{"n_layer": 13, "d_model": 384, "n_experts": 32, "experts_per_token": 2, "d_expert": 288, "d_shared_expert": 0, "activation": "swiglu", "moe_layers": [0, 1, 2, 3, 4, 5, 6, 7, 8, 9, 10, 11, 12], "router_score": "sigmoid", "normalize_top_k": true, "routed_scale": 1.0, "balance_loss": 0.0025, "balance_bias": false, "router_bias": true, "init_std_router": 0.0165, "lr_router": 0.000749, "vocab_size": 16384, "norm": "rmsnorm", "norm_eps": 1e-06, "tie_embeddings": false, "optimizer": "adamw", "lr": 0.000625, "beta1": 0.9, "beta2": 0.95, "grad_clip": 1.0, "batch_tokens": [131072, 262144, 524288, 1048576], "seq_len": 1024, "train_tokens": 1098000000, "steps": 5661, "dataset": "wikipedia_en"}
Below are experts of layer 2 (counted from 0) of a mixture-of-experts language model. Rows are named router (the router's row for the expert), gate (a neuron's input weights, with its number), up (a neuron's input weights, with its number) and show model dimensions 0-63. Each number is 50 + 10 x the weight over its row's rms, rounded and kept within 0 to 99.
After each expert's rows: a language model's description of what the expert responds to; "comes after" lists some tokens at least twice as common just before its tokens as in all text. This comes from a sample of Wikipedia text that the model never trained on. Tokens count by the router's weight.

# expert 11
router:38 51 17 47 54 63 56 62 60 50 59 54 71 73 47 59 45 46 47 58 33 42 66 64 49 60 42 55 36 44 58 44 42 54 53 59 43 44 49 54 54 45 72 36 67 49 42 59 45 47 63 68 33 48 48 51 50 39 49 38 35 60 62 81
gate0:46 46 41 46 37 36 52 57 44 35 48 40 47 51 61 41 43 50 52 57 45 51 52 58 60 54 34 40 39 55 56 63 54 41 59 39 50 56 26 56 66 47 45 42 58 43 46 45 53 47 50 59 42 65 59 51 44 44 51 43 34 41 59 45
up0:52 50 38 42 61 73 36 39 53 51 49 57 40 71 37 50 49 49 52 57 56 34 31 51 57 50 49 72 64 65 48 70 48 35 44 58 51 32 44 51 38 60 44 67 39 67 46 71 60 54 52 52 34 43 53 52 37 58 52 53 46 51 42 50
gate1:37 47 45 34 37 42 36 38 53 49 50 60 60 52 32 50 63 33 54 53 45 37 38 73 44 74 52 56 42 56 51 59 67 32 51 68 41 50 44 49 43 36 55 50 63 42 33 31 44 44 58 59 48 61 58 46 54 63 69 41 31 26 51 51
up1:68 62 49 63 43 48 57 49 42 45 57 35 61 55 47 48 48 66 48 39 47 55 50 36 54 30 51 55 45 40 57 53 46 62 37 43 55 33 41 36 47 47 57 43 43 56 60 54 34 48 45 53 30 29 34 46 54 39 39 56 64 52 45 58
gate2:45 62 47 63 39 47 64 33 61 72 49 68 29 47 62 54 65 64 39 56 45 47 46 34 40 46 72 42 53 30 45 54 48 51 38 55 51 47 48 52 46 63 57 56 50 60 47 63 39 52 42 60 67 48 53 42 35 44 69 49 62 62 45 64
up2:59 48 63 71 57 51 48 42 52 45 70 45 56 49 51 56 33 63 55 48 66 61 53 53 55 48 42 46 60 55 49 48 45 45 57 50 56 62 51 54 55 49 24 30 33 62 58 50 55 49 45 30 40 45 37 46 39 48 42 51 61 64 59 49
Description: Given names and proper-name words like John, University, State, House, especially in sports rosters, team tables and credit lists.
comes after: "| ", "the ", "- ", "The ", "United ", "by "

# expert 0
router:60 57 56 61 54 64 57 46 40 39 66 47 42 60 51 71 54 62 37 48 27 56 40 51 68 72 38 57 44 40 55 61 56 60 52 41 38 57 47 53 27 67 49 51 42 61 43 44 73 69 54 49 39 51 47 37 40 56 34 60 51 75 48 58
gate0:35 42 48 54 70 37 45 46 54 48 61 54 47 53 40 75 33 46 47 40 38 41 57 48 55 51 54 52 49 58 52 51 55 42 53 56 45 34 53 48 53 43 47 59 54 54 58 42 51 42 63 54 63 60 32 52 43 52 28 54 42 74 55 30
up0:51 69 50 69 45 67 69 69 52 45 46 39 54 53 48 29 62 34 45 51 56 54 65 55 55 54 55 30 61 54 54 47 23 59 65 38 45 56 41 46 70 46 50 43 39 59 37 49 43 49 38 58 38 44 47 60 53 38 59 46 58 47 50 66
gate1:57 46 48 56 48 64 62 54 50 40 60 59 65 46 40 42 39 44 56 49 46 29 37 63 54 61 32 59 44 42 48 34 43 50 56 48 65 32 67 59 38 40 48 56 44 54 51 61 49 33 29 41 51 47 67 51 43 32 41 40 55 68 30 47
up1:53 43 48 48 48 41 50 42 59 47 51 62 43 55 44 62 59 61 47 51 41 46 54 40 59 41 71 41 36 59 37 51 56 67 48 51 54 52 58 40 29 57 51 58 48 71 33 38 60 64 75 44 37 55 46 44 38 56 51 51 38 45 56 39
gate2:45 56 50 61 55 44 56 66 56 46 51 44 48 45 50 60 34 39 43 49 37 47 55 39 49 42 46 37 51 59 48 55 41 44 33 51 53 58 52 61 52 53 42 41 73 42 77 55 53 44 39 50 53 42 78 37 51 55 63 38 49 44 68 69
up2:57 53 56 60 50 26 53 61 52 56 49 51 49 40 57 39 42 34 48 54 39 58 39 48 40 59 46 49 48 40 32 61 55 40 49 34 62 55 53 48 29 51 39 48 61 39 62 54 60 35 51 60 36 56 60 26 43 55 49 44 49 65 57 38
Description: Words opening wiki section headings, infobox fields and election-table labels, such as See also, Turnout, Total, Career information.
comes after: "- ", "\n\n", "==", "== ", "The ", "==="

# expert 9
router:60 44 59 47 52 36 53 48 55 54 46 41 58 60 56 60 38 47 54 55 45 60 37 35 33 38 37 54 63 43 51 51 48 65 52 41 56 51 48 62 43 44 60 49 39 42 54 46 59 30 62 54 32 59 62 46 51 43 45 75 60 64 68 61
gate0:40 48 36 54 38 49 47 56 33 29 56 48 49 48 45 48 46 58 43 35 58 32 66 55 48 41 53 24 65 54 57 51 69 51 42 50 30 62 54 66 54 64 53 48 37 46 37 38 48 42 46 57 61 43 50 48 66 34 49 57 37 70 61 54
up0:44 51 48 68 57 39 35 25 54 58 37 38 33 43 40 55 51 58 69 53 47 56 43 36 50 68 60 47 55 58 56 47 20 48 27 63 30 69 66 61 46 48 54 30 60 55 73 64 51 52 57 47 46 44 57 47 50 52 42 69 39 58 54 48
gate1:53 43 60 64 65 71 51 30 44 51 60 47 47 53 52 63 38 69 39 36 53 52 50 50 39 42 71 73 74 42 59 46 41 43 53 57 57 55 49 42 54 54 33 44 52 59 45 42 58 60 50 45 50 39 52 52 48 50 41 44 53 59 63 39
up1:51 40 46 53 48 42 58 30 47 44 42 60 39 38 40 52 33 57 35 46 53 59 29 53 60 65 60 50 47 37 61 50 50 50 57 80 43 61 56 65 50 48 57 48 43 37 57 41 49 62 52 47 58 58 44 33 56 68 45 61 58 45 42 35
gate2:52 51 48 54 76 49 64 26 54 62 41 51 48 44 34 45 53 37 45 52 63 51 69 45 50 29 46 49 59 43 46 47 45 47 48 26 57 44 65 42 46 54 59 50 39 45 51 18 47 75 57 55 58 41 47 55 36 54 33 63 58 46 43 33
up2:67 40 42 38 56 56 62 62 66 52 49 57 50 59 64 58 40 49 50 34 46 57 25 42 37 54 45 47 62 40 40 27 59 55 59 47 60 61 52 44 43 40 75 46 74 33 64 56 40 46 53 54 27 51 61 40 41 31 57 40 47 59 51 50
Description: Blank table cells right after a row-opening pipe, the article a, and digits in parentheses, as in (1), a number.
comes after: "| ", "\n", "202", "201", "as ", "199"

# expert 8
router:64 49 45 49 45 55 55 55 54 63 53 42 55 65 46 60 50 61 41 56 42 44 47 22 44 38 46 49 48 45 52 41 46 59 42 49 49 43 45 63 45 52 52 54 51 41 64 64 62 26 57 45 40 66 51 63 58 44 55 68 63 69 59 49
gate0:35 53 49 49 37 46 44 60 58 41 73 39 43 57 57 74 42 57 54 47 46 60 53 63 39 39 43 41 25 58 51 54 38 33 54 48 45 58 52 53 55 45 49 52 44 52 45 52 48 57 42 54 18 63 43 48 32 43 45 65 56 43 51 49
up0:34 42 33 50 56 56 54 45 34 35 44 52 39 29 46 28 55 66 42 62 52 50 59 47 57 48 49 58 70 43 47 42 57 47 49 41 37 56 47 39 39 56 39 65 51 59 56 45 40 37 46 52 74 58 49 45 44 53 25 50 47 58 32 35
gate1:46 36 45 58 55 64 49 32 55 46 48 52 54 54 49 41 51 49 38 45 53 51 41 47 61 58 52 48 69 39 71 56 38 65 49 40 46 40 45 68 50 58 54 37 64 56 62 56 71 44 56 51 57 55 40 40 54 47 57 66 30 63 53 49
up1:48 54 32 33 49 46 55 48 57 52 37 53 55 45 36 49 49 37 47 59 42 47 46 58 36 51 70 39 31 54 38 51 41 56 52 52 61 46 51 58 65 51 38 47 46 37 36 53 34 47 54 63 64 51 52 66 50 53 37 36 42 48 43 55
gate2:53 34 46 48 55 59 31 42 66 58 56 59 39 61 45 64 42 40 59 61 49 40 59 54 53 45 51 51 47 45 63 34 51 36 64 42 30 45 60 66 43 47 50 49 54 65 67 42 63 60 46 57 53 51 79 59 48 33 68 49 46 53 49 67
up2:55 61 57 71 45 39 67 59 32 45 44 48 50 44 55 40 46 52 52 40 62 68 39 55 62 52 37 56 34 45 63 60 54 45 42 65 59 39 37 40 43 57 43 62 42 48 45 42 45 50 57 55 52 51 37 50 60 55 42 50 40 45 34 33
Description: The first three digits of years such as 200, 198, 196, after a pipe, parenthesis or in, often in headings and tables.
comes after: "| ", "(", "in ", "–", "In ", "June "

# expert 30
router:47 67 37 57 62 69 61 40 72 57 58 63 31 68 56 63 48 62 42 48 36 55 59 57 66 51 55 52 58 47 58 39 42 37 44 51 46 48 44 54 47 62 58 46 54 65 58 50 54 50 51 67 52 47 41 35 35 47 52 35 56 56 53 44
gate0:47 36 45 51 48 59 44 58 69 52 51 55 46 65 47 46 59 29 61 35 39 53 45 50 51 65 58 54 65 57 53 52 49 52 37 47 63 50 46 44 41 52 52 52 43 56 53 62 44 49 37 34 44 50 37 52 39 56 41 47 49 49 48 44
up0:66 38 49 49 46 40 27 65 47 42 69 43 49 40 57 48 60 43 60 18 57 50 37 48 50 66 45 47 44 71 58 55 34 47 41 66 44 54 49 39 64 62 55 38 43 48 50 65 45 48 54 57 34 44 30 39 51 43 39 42 30 49 42 50
gate1:60 46 53 51 43 49 62 33 41 44 67 64 55 51 47 44 39 72 51 41 39 39 42 52 56 64 58 50 55 54 49 68 52 55 53 45 42 40 47 48 47 59 59 42 29 67 20 45 66 52 66 53 43 47 42 36 48 41 46 58 52 61 32 43
up1:29 50 47 36 67 53 49 60 47 56 40 36 53 58 44 48 59 37 63 51 57 54 48 47 36 34 60 38 53 57 48 44 38 52 53 63 55 49 47 52 68 45 45 38 61 47 71 61 46 54 41 41 53 51 53 58 47 47 55 43 42 45 64 62
gate2:57 47 45 43 30 62 42 59 36 43 59 42 56 39 55 55 55 57 41 58 40 44 41 54 50 42 57 41 24 55 54 42 39 40 55 57 34 52 35 51 56 51 54 60 56 29 40 47 51 50 50 49 54 64 55 38 58 49 55 40 40 49 55 56
up2:51 45 47 65 65 48 46 42 56 63 40 53 46 63 52 58 69 45 43 38 52 48 42 45 54 73 60 45 51 30 44 57 31 52 53 51 55 23 53 39 53 62 40 44 38 67 62 35 49 53 73 45 43 27 44 37 68 56 36 55 42 52 38 54
Description: Pipe separators between table cells, and paragraph breaks after headings or sentences in lists and articles.
comes after: "\n", ".", " ", "0 ", "==", ") "

# expert 7
router:50 35 41 59 54 47 47 54 46 63 48 49 61 52 68 41 46 60 44 55 55 53 62 28 65 35 47 58 42 49 59 64 42 45 35 69 51 40 60 51 53 40 46 50 50 54 62 61 42 40 64 46 46 55 30 42 40 54 41 44 55 50 63 51
gate0:55 42 33 41 64 47 47 44 44 53 43 45 60 46 59 42 41 63 44 48 59 39 62 56 48 34 58 51 57 44 38 34 43 45 48 72 41 46 40 55 63 46 43 66 67 49 47 47 38 52 59 59 54 53 33 33 47 33 49 44 48 45 68 44
up0:44 60 52 50 66 44 61 59 56 55 56 50 61 47 47 52 46 32 49 50 50 44 52 51 43 40 56 43 40 33 52 44 39 49 55 27 61 41 37 57 34 46 57 56 76 44 50 25 45 50 42 50 55 44 61 57 64 48 57 41 43 42 61 52
gate1:69 41 46 53 36 63 47 47 47 55 64 58 57 47 43 64 38 57 57 49 44 46 47 44 48 46 51 48 36 56 58 52 44 54 44 46 55 58 57 51 54 56 67 53 40 51 55 74 49 62 61 48 51 47 51 51 43 55 42 47 47 51 45 50
up1:70 50 51 60 60 43 55 56 43 44 55 44 50 55 59 47 45 69 39 39 51 55 53 49 44 41 73 51 55 50 44 39 44 31 54 42 61 36 53 46 47 43 37 51 57 61 68 47 52 57 34 52 43 43 59 51 48 54 44 70 53 61 60 62
gate2:40 43 40 40 51 47 63 58 46 41 36 59 58 50 47 47 48 58 61 52 48 60 62 46 44 37 66 30 40 53 45 41 38 48 64 53 52 48 59 57 54 47 44 66 62 45 59 57 48 53 58 36 60 33 54 52 60 62 53 53 47 49 51 46
up2:49 54 37 48 50 48 60 60 48 44 50 60 66 43 47 52 45 58 59 53 42 67 61 54 44 46 61 41 29 61 47 44 44 37 58 47 47 55 62 49 48 44 51 49 69 52 57 41 55 50 52 55 67 59 52 54 54 67 63 49 42 44 48 47
Description: The article the/The, possessives his/its/this, and the "- " dash that opens list items or infobox fields, e.g. "- Position:".
comes after: "\n", "of ", "'", "in ", ". ", "\n\n"

# expert 18
router:50 35 48 43 49 60 56 58 48 47 62 49 48 65 34 61 36 50 56 50 57 44 41 70 67 49 47 53 38 68 62 38 65 41 56 50 43 43 42 56 53 54 58 54 59 61 54 52 50 67 47 51 70 57 28 41 55 52 41 70 45 52 68 56
gate0:58 52 36 55 70 65 65 66 50 43 54 49 49 39 55 60 57 54 40 46 28 44 53 48 56 72 41 55 42 40 50 49 47 57 60 58 43 55 46 66 48 58 60 32 36 42 52 53 51 48 71 60 40 56 43 25 62 47 48 46 58 61 57 46
up0:50 56 68 57 45 34 49 49 69 63 51 62 28 52 60 34 39 66 64 47 64 55 54 42 47 30 67 36 59 57 61 42 53 62 43 56 57 44 44 54 57 64 39 55 55 55 41 55 48 45 26 39 48 64 39 37 33 58 46 40 57 47 36 46
gate1:60 49 50 50 51 35 49 56 61 32 55 58 44 31 57 47 55 54 50 44 55 49 45 33 46 38 29 52 55 45 38 59 49 55 48 46 49 61 63 49 55 66 55 51 37 46 36 36 41 56 51 29 48 61 60 58 39 52 36 60 58 53 62 48
up1:44 40 55 25 33 57 33 66 44 47 43 49 48 33 37 60 49 43 59 50 53 46 37 68 52 57 48 61 34 66 53 46 63 41 43 52 45 48 56 45 51 55 54 60 61 35 55 55 50 46 44 40 60 72 49 52 59 61 47 60 42 30 52 39
gate2:47 52 51 50 58 56 65 67 51 82 53 58 49 59 60 58 42 65 44 57 53 48 73 45 53 34 52 54 70 45 35 59 44 65 49 66 62 57 50 51 53 69 38 42 47 56 59 59 42 40 52 59 51 47 51 58 35 42 54 42 58 58 52 64
up2:44 61 49 58 48 60 65 51 56 62 54 50 40 60 53 49 51 47 64 54 59 58 48 61 70 49 65 48 47 64 62 46 43 22 52 46 42 45 50 47 47 50 61 57 59 52 42 53 37 49 55 55 57 53 04 34 49 41 53 42 54 60 54 38
Description: Finite verbs and auxiliaries after a subject in biographical prose, such as was, were, had, stood, lost, makes.
comes after: "was ", "he ", "to ", "and ", "He ", "is "

# expert 16
router:51 48 58 49 54 55 51 54 51 49 50 43 56 63 42 52 50 43 64 66 56 54 55 39 47 41 47 53 71 37 61 52 42 55 50 42 56 43 67 38 45 38 43 53 40 48 55 57 40 63 36 55 47 51 45 46 46 66 41 46 55 45 50 60
gate0:58 61 57 64 57 54 64 48 44 59 52 42 39 53 64 36 51 37 55 52 60 56 58 46 52 27 38 51 56 60 34 50 36 66 64 43 51 35 49 46 87 55 32 36 49 47 51 44 43 54 49 43 50 46 48 41 54 29 49 47 57 64 55 58
up0:42 52 34 32 50 49 35 46 64 40 59 57 62 51 42 61 39 52 52 49 42 45 47 61 51 67 56 61 34 37 60 49 64 34 43 47 53 50 44 46 32 37 65 54 59 52 42 58 65 45 50 59 48 53 41 55 41 56 50 44 40 39 51 52
gate1:44 55 57 49 52 50 64 27 47 44 54 44 42 43 52 57 63 66 23 53 63 35 47 50 55 47 27 63 39 64 55 48 38 54 50 54 60 57 38 56 63 55 44 46 50 46 53 57 52 49 57 59 32 50 59 40 52 42 48 63 69 60 53 44
up1:35 55 48 34 59 52 55 44 76 41 66 44 51 48 54 48 42 56 22 43 50 52 54 48 52 35 27 58 37 57 66 43 56 62 50 51 47 44 67 43 46 48 33 54 49 40 43 48 52 37 50 44 57 41 42 51 41 58 34 40 39 43 63 60
gate2:27 46 62 39 47 44 52 63 47 45 56 52 56 51 54 49 44 52 42 35 54 40 61 59 48 56 52 50 32 53 40 47 31 35 63 48 55 61 28 45 71 60 42 46 50 60 39 57 40 47 34 60 31 63 42 61 44 34 52 44 30 43 60 54
up2:53 41 48 49 40 47 39 52 54 43 46 44 48 42 47 33 54 11 57 63 57 62 45 54 55 52 44 48 47 51 45 56 52 34 44 59 39 63 48 38 39 54 56 57 49 40 41 47 40 58 47 48 14 53 49 39 60 51 45 34 44 56 44 57
Description: Complete numbers and number words in measurements, stats tables and counts, such as 260, 137, 20 km, two, United.
comes after: "| ", ".", ",", "201", ":", "–"

# expert 31
router:63 34 59 60 55 60 45 52 51 64 59 62 41 69 52 46 48 57 38 69 48 45 46 40 62 49 57 57 51 47 42 45 58 62 38 64 51 41 62 48 55 71 46 37 43 63 62 53 45 57 40 51 48 36 42 49 49 49 54 42 58 72 46 51
gate0:31 41 62 44 48 45 47 48 40 34 37 53 46 55 59 49 42 38 28 56 67 56 49 53 47 51 40 52 50 58 46 54 53 47 66 39 46 51 47 43 43 32 59 54 40 40 75 29 59 52 45 51 55 36 60 56 52 56 50 40 41 45 63 44
up0:41 44 57 40 52 53 34 61 42 37 43 57 45 53 64 52 41 42 29 54 62 52 48 50 47 45 40 64 51 43 55 46 52 56 46 42 45 47 56 46 44 30 54 45 57 43 68 30 60 60 45 49 56 39 51 63 62 65 51 26 38 39 58 31
gate1:36 54 37 47 50 44 69 32 61 30 40 37 55 48 49 59 42 41 54 22 47 54 64 66 52 49 44 32 55 61 48 65 40 40 56 35 61 59 42 51 53 30 48 58 51 48 46 49 55 44 57 50 53 57 58 44 37 42 34 60 48 37 63 59
up1:41 68 40 46 53 58 66 46 49 47 51 38 64 65 41 62 35 56 49 45 40 57 62 63 47 43 38 61 56 52 61 40 35 60 52 58 58 37 42 61 50 39 54 49 52 56 47 51 61 55 57 59 51 49 36 46 46 36 40 59 54 45 61 61
gate2:34 46 43 49 43 49 51 53 50 51 56 30 62 44 39 50 41 37 43 58 34 63 47 54 57 79 39 49 47 69 43 39 62 52 33 60 49 51 56 50 57 42 29 45 41 58 48 58 58 38 68 48 59 36 28 42 48 52 47 67 37 57 57 51
up2:53 49 58 48 41 55 54 64 50 45 61 58 53 57 56 55 54 35 65 59 71 28 42 49 62 46 57 36 58 37 60 57 48 63 54 60 69 58 49 74 46 54 55 42 51 40 48 52 20 48 49 63 37 69 58 50 39 43 69 49 67 64 60 80
Description: Capitalized first pieces of names and words in lists and tables, like Sh, Al, Ch, St, Mar, Summer, Cam, Bac.
comes after: "- ", ": ", ". ", "of ", "\"", "The "

# expert 17
router:52 44 50 50 51 42 51 41 59 56 47 39 54 56 57 67 50 57 66 69 40 53 51 33 43 44 47 46 57 41 50 56 45 47 52 64 46 40 57 64 49 41 48 58 40 40 59 55 59 62 55 48 42 57 54 39 41 44 44 71 66 70 66 59
gate0:64 59 64 59 40 56 56 59 46 54 57 67 36 60 67 55 53 52 52 50 38 47 67 43 40 45 49 49 57 38 30 45 53 45 62 45 51 49 64 50 44 56 60 53 30 71 51 48 50 63 30 18 39 55 42 49 59 51 36 39 59 52 67 45
up0:44 42 53 57 39 55 54 63 66 52 59 52 39 44 72 67 60 53 46 42 34 45 62 40 47 38 53 40 69 40 37 41 55 44 52 48 53 43 69 50 51 60 61 53 42 69 55 42 51 59 49 33 45 49 50 47 54 56 38 57 57 57 58 42
gate1:50 64 45 56 45 42 51 56 50 58 37 51 40 44 47 41 31 50 55 37 49 56 70 50 47 51 41 42 40 58 50 39 31 27 44 39 39 27 47 45 65 34 42 49 51 39 50 53 56 44 30 48 31 54 35 45 28 43 61 43 68 47 50 48
up1:50 66 55 65 56 45 64 39 47 47 55 52 47 58 55 60 60 66 35 64 42 49 56 45 40 48 63 66 60 56 55 46 52 66 47 59 70 50 35 57 49 58 46 42 49 72 64 60 53 70 61 45 54 38 44 44 75 31 50 45 61 69 54 27
gate2:42 47 41 60 60 60 47 56 47 63 48 57 41 44 54 44 46 38 50 54 46 44 56 46 49 34 58 51 50 58 59 48 34 40 57 39 49 60 49 39 64 44 64 56 58 60 57 43 43 58 46 43 56 34 53 51 56 45 39 57 49 51 38 73
up2:48 46 63 50 53 44 64 41 63 38 63 48 53 42 42 64 46 67 44 52 44 43 55 54 53 37 53 52 67 53 52 45 51 59 55 78 54 25 27 48 45 44 50 49 46 59 51 56 40 53 61 73 51 44 46 31 49 35 43 46 44 66 56 59
Description: One- and two-digit numbers like 11, 27, 34 in dates, tables and coordinates, plus month names after a day and commas in lists.
comes after: "| ", ",", ".", ":", "–", "("

# expert 26
router:48 41 49 49 39 54 43 43 72 56 36 43 50 54 58 58 45 43 38 57 33 47 50 62 53 48 46 50 50 54 50 39 36 37 58 71 58 51 55 58 53 57 40 53 59 57 64 52 56 47 43 54 44 33 40 34 57 41 44 45 37 69 59 41
gate0:56 52 42 44 55 54 47 42 40 41 57 61 41 47 54 48 59 48 47 39 61 55 69 48 52 43 49 61 64 41 38 50 59 55 55 47 37 46 47 53 53 66 52 54 42 53 50 54 54 48 52 48 39 54 62 44 51 38 31 54 46 51 64 52
up0:51 64 52 54 52 60 44 63 54 75 49 46 38 40 55 46 64 55 54 52 61 52 44 40 47 33 35 55 41 39 53 39 47 63 61 45 33 57 56 45 51 38 40 37 47 51 55 55 40 60 45 52 69 61 17 46 48 48 66 57 39 40 35 46
gate1:51 47 55 60 50 42 63 45 47 60 62 45 43 65 62 48 34 47 49 69 47 53 66 51 48 44 41 60 56 43 42 29 54 62 59 44 50 45 42 62 57 58 44 27 73 59 35 42 49 63 44 32 44 44 60 52 41 50 58 40 49 45 48 47
up1:34 66 65 52 40 48 54 50 46 54 58 62 46 44 59 47 56 59 35 67 51 50 58 54 55 45 45 61 55 25 47 40 42 31 66 56 44 55 48 73 54 49 47 40 54 78 32 29 61 63 47 32 57 71 39 51 56 60 60 40 55 41 45 47
gate2:37 51 46 27 49 56 57 56 46 62 51 58 47 61 57 46 53 45 60 52 66 47 19 52 65 41 53 39 57 27 49 40 51 48 46 50 68 40 47 37 51 46 52 51 54 67 70 50 46 59 52 51 49 44 77 56 53 45 38 59 44 52 39 52
up2:44 62 54 57 56 42 51 45 54 54 55 54 46 40 54 69 28 45 52 55 58 50 44 57 45 45 46 37 49 59 51 45 46 54 67 39 54 48 30 34 61 64 48 59 61 59 35 61 45 70 55 50 21 39 45 61 25 61 39 63 51 53 61 60
Description: Line breaks ending table rows and list items, plus closing parentheses, braces and quotation marks followed by a space or punctuation.
comes after: "|", ")", ".", "==", "===", "2"

# expert 25
router:36 36 39 51 54 57 56 43 56 35 62 57 57 73 27 39 50 52 36 50 49 34 60 59 72 39 51 53 68 37 64 40 40 52 41 54 71 43 41 52 56 47 54 58 42 61 52 50 41 50 43 68 61 36 51 42 53 40 47 29 42 45 56 60
gate0:43 46 46 53 53 60 52 54 37 40 35 42 56 34 36 41 58 51 43 53 43 52 40 50 52 47 57 40 66 58 56 44 64 69 53 52 44 73 60 60 43 35 62 48 53 47 44 49 49 43 37 63 71 55 55 45 53 53 58 47 62 38 38 58
up0:52 49 47 49 46 40 33 55 57 58 58 63 54 61 57 50 54 55 58 47 70 50 61 47 51 51 58 61 34 39 55 56 47 28 43 45 52 24 47 35 43 55 49 50 48 36 54 40 55 44 61 52 32 33 49 69 33 52 61 51 30 42 63 51
gate1:46 59 34 47 50 64 42 53 50 70 50 38 40 56 63 65 48 68 37 51 62 60 50 41 49 47 71 37 39 48 40 51 56 47 22 43 63 49 39 39 64 28 53 39 59 59 54 56 54 45 25 52 37 42 51 42 40 33 62 44 48 38 43 57
up1:63 56 59 58 44 35 64 63 57 51 62 43 46 62 51 57 42 45 58 57 49 51 58 45 31 47 60 55 42 59 55 32 42 47 44 57 41 42 48 47 52 53 49 54 53 64 60 51 53 58 56 43 42 41 31 55 41 43 60 66 51 72 55 51
gate2:43 47 49 49 43 46 44 65 65 47 53 50 47 52 44 39 50 37 41 60 50 39 46 62 32 40 37 52 56 42 43 42 53 27 28 56 71 30 47 48 47 46 44 85 45 33 47 27 46 52 52 48 59 50 57 72 43 46 65 49 61 59 35 37
up2:67 60 64 68 66 58 57 49 44 62 37 46 47 46 64 74 49 67 59 41 47 55 55 34 49 40 40 41 38 54 52 55 33 73 57 46 50 46 50 55 56 55 57 30 60 66 70 66 61 66 56 42 37 65 43 43 34 33 38 70 63 81 53 58
Description: Capitalized adjectives and nouns inside institution or place names after the/of, e.g. American, National, County, Technical University.
comes after: "the ", "a ", "of ", "The ", "an ", "s "

# expert 10
router:66 44 47 46 54 44 59 58 53 58 42 39 44 46 43 50 37 42 44 49 43 59 32 23 42 61 40 41 51 47 50 53 34 51 43 63 50 40 42 68 47 50 50 46 38 50 62 59 57 42 46 40 32 62 54 55 35 48 49 76 55 61 60 62
gate0:42 63 51 55 37 43 40 56 48 45 35 59 56 55 56 51 32 54 47 36 50 36 37 48 42 54 58 40 41 46 61 57 65 60 72 58 48 58 60 44 54 44 54 46 46 58 63 54 51 46 60 54 76 46 54 40 55 59 36 48 45 53 53 45
up0:45 36 43 55 51 54 44 38 61 48 52 39 62 50 48 49 23 51 43 48 62 30 55 53 69 41 16 54 47 53 52 47 52 43 55 53 70 33 50 77 49 56 66 53 60 26 52 44 48 52 52 43 49 60 55 40 60 45 56 60 56 46 34 57
gate1:49 35 49 38 61 43 44 56 41 59 33 60 45 57 50 46 61 41 46 53 45 63 51 47 49 48 59 45 48 35 44 53 62 50 48 46 54 37 33 57 33 40 44 57 54 53 43 38 52 46 70 64 43 57 55 60 51 66 58 45 51 36 36 38
up1:67 53 59 50 41 45 39 54 43 44 51 72 55 47 51 46 53 52 51 44 54 51 50 55 57 58 60 50 34 48 44 58 60 60 27 38 46 56 69 44 40 52 65 43 54 48 53 56 44 41 48 37 57 60 53 63 64 60 49 36 28 49 39 50
gate2:52 51 57 45 59 47 57 55 67 38 34 64 50 46 33 54 35 61 47 53 61 39 55 42 50 45 35 59 36 46 67 46 58 63 37 50 48 88 57 72 76 51 46 29 56 38 54 41 36 46 49 47 32 51 49 51 29 62 34 49 45 55 60 47
up2:63 57 55 52 53 55 49 54 39 25 44 39 53 33 45 50 54 45 52 60 56 43 57 45 58 47 38 69 43 43 63 57 29 47 70 59 57 49 46 49 59 38 36 41 66 40 32 37 39 41 55 48 60 63 70 59 60 56 53 40 55 51 61 36
Description: Single digits inside years, counts and scores in tables, e.g. the 2 in 2014, plus scattered word pieces like ers, ically.
comes after: "201", "| ", "200", "202", ".", "199"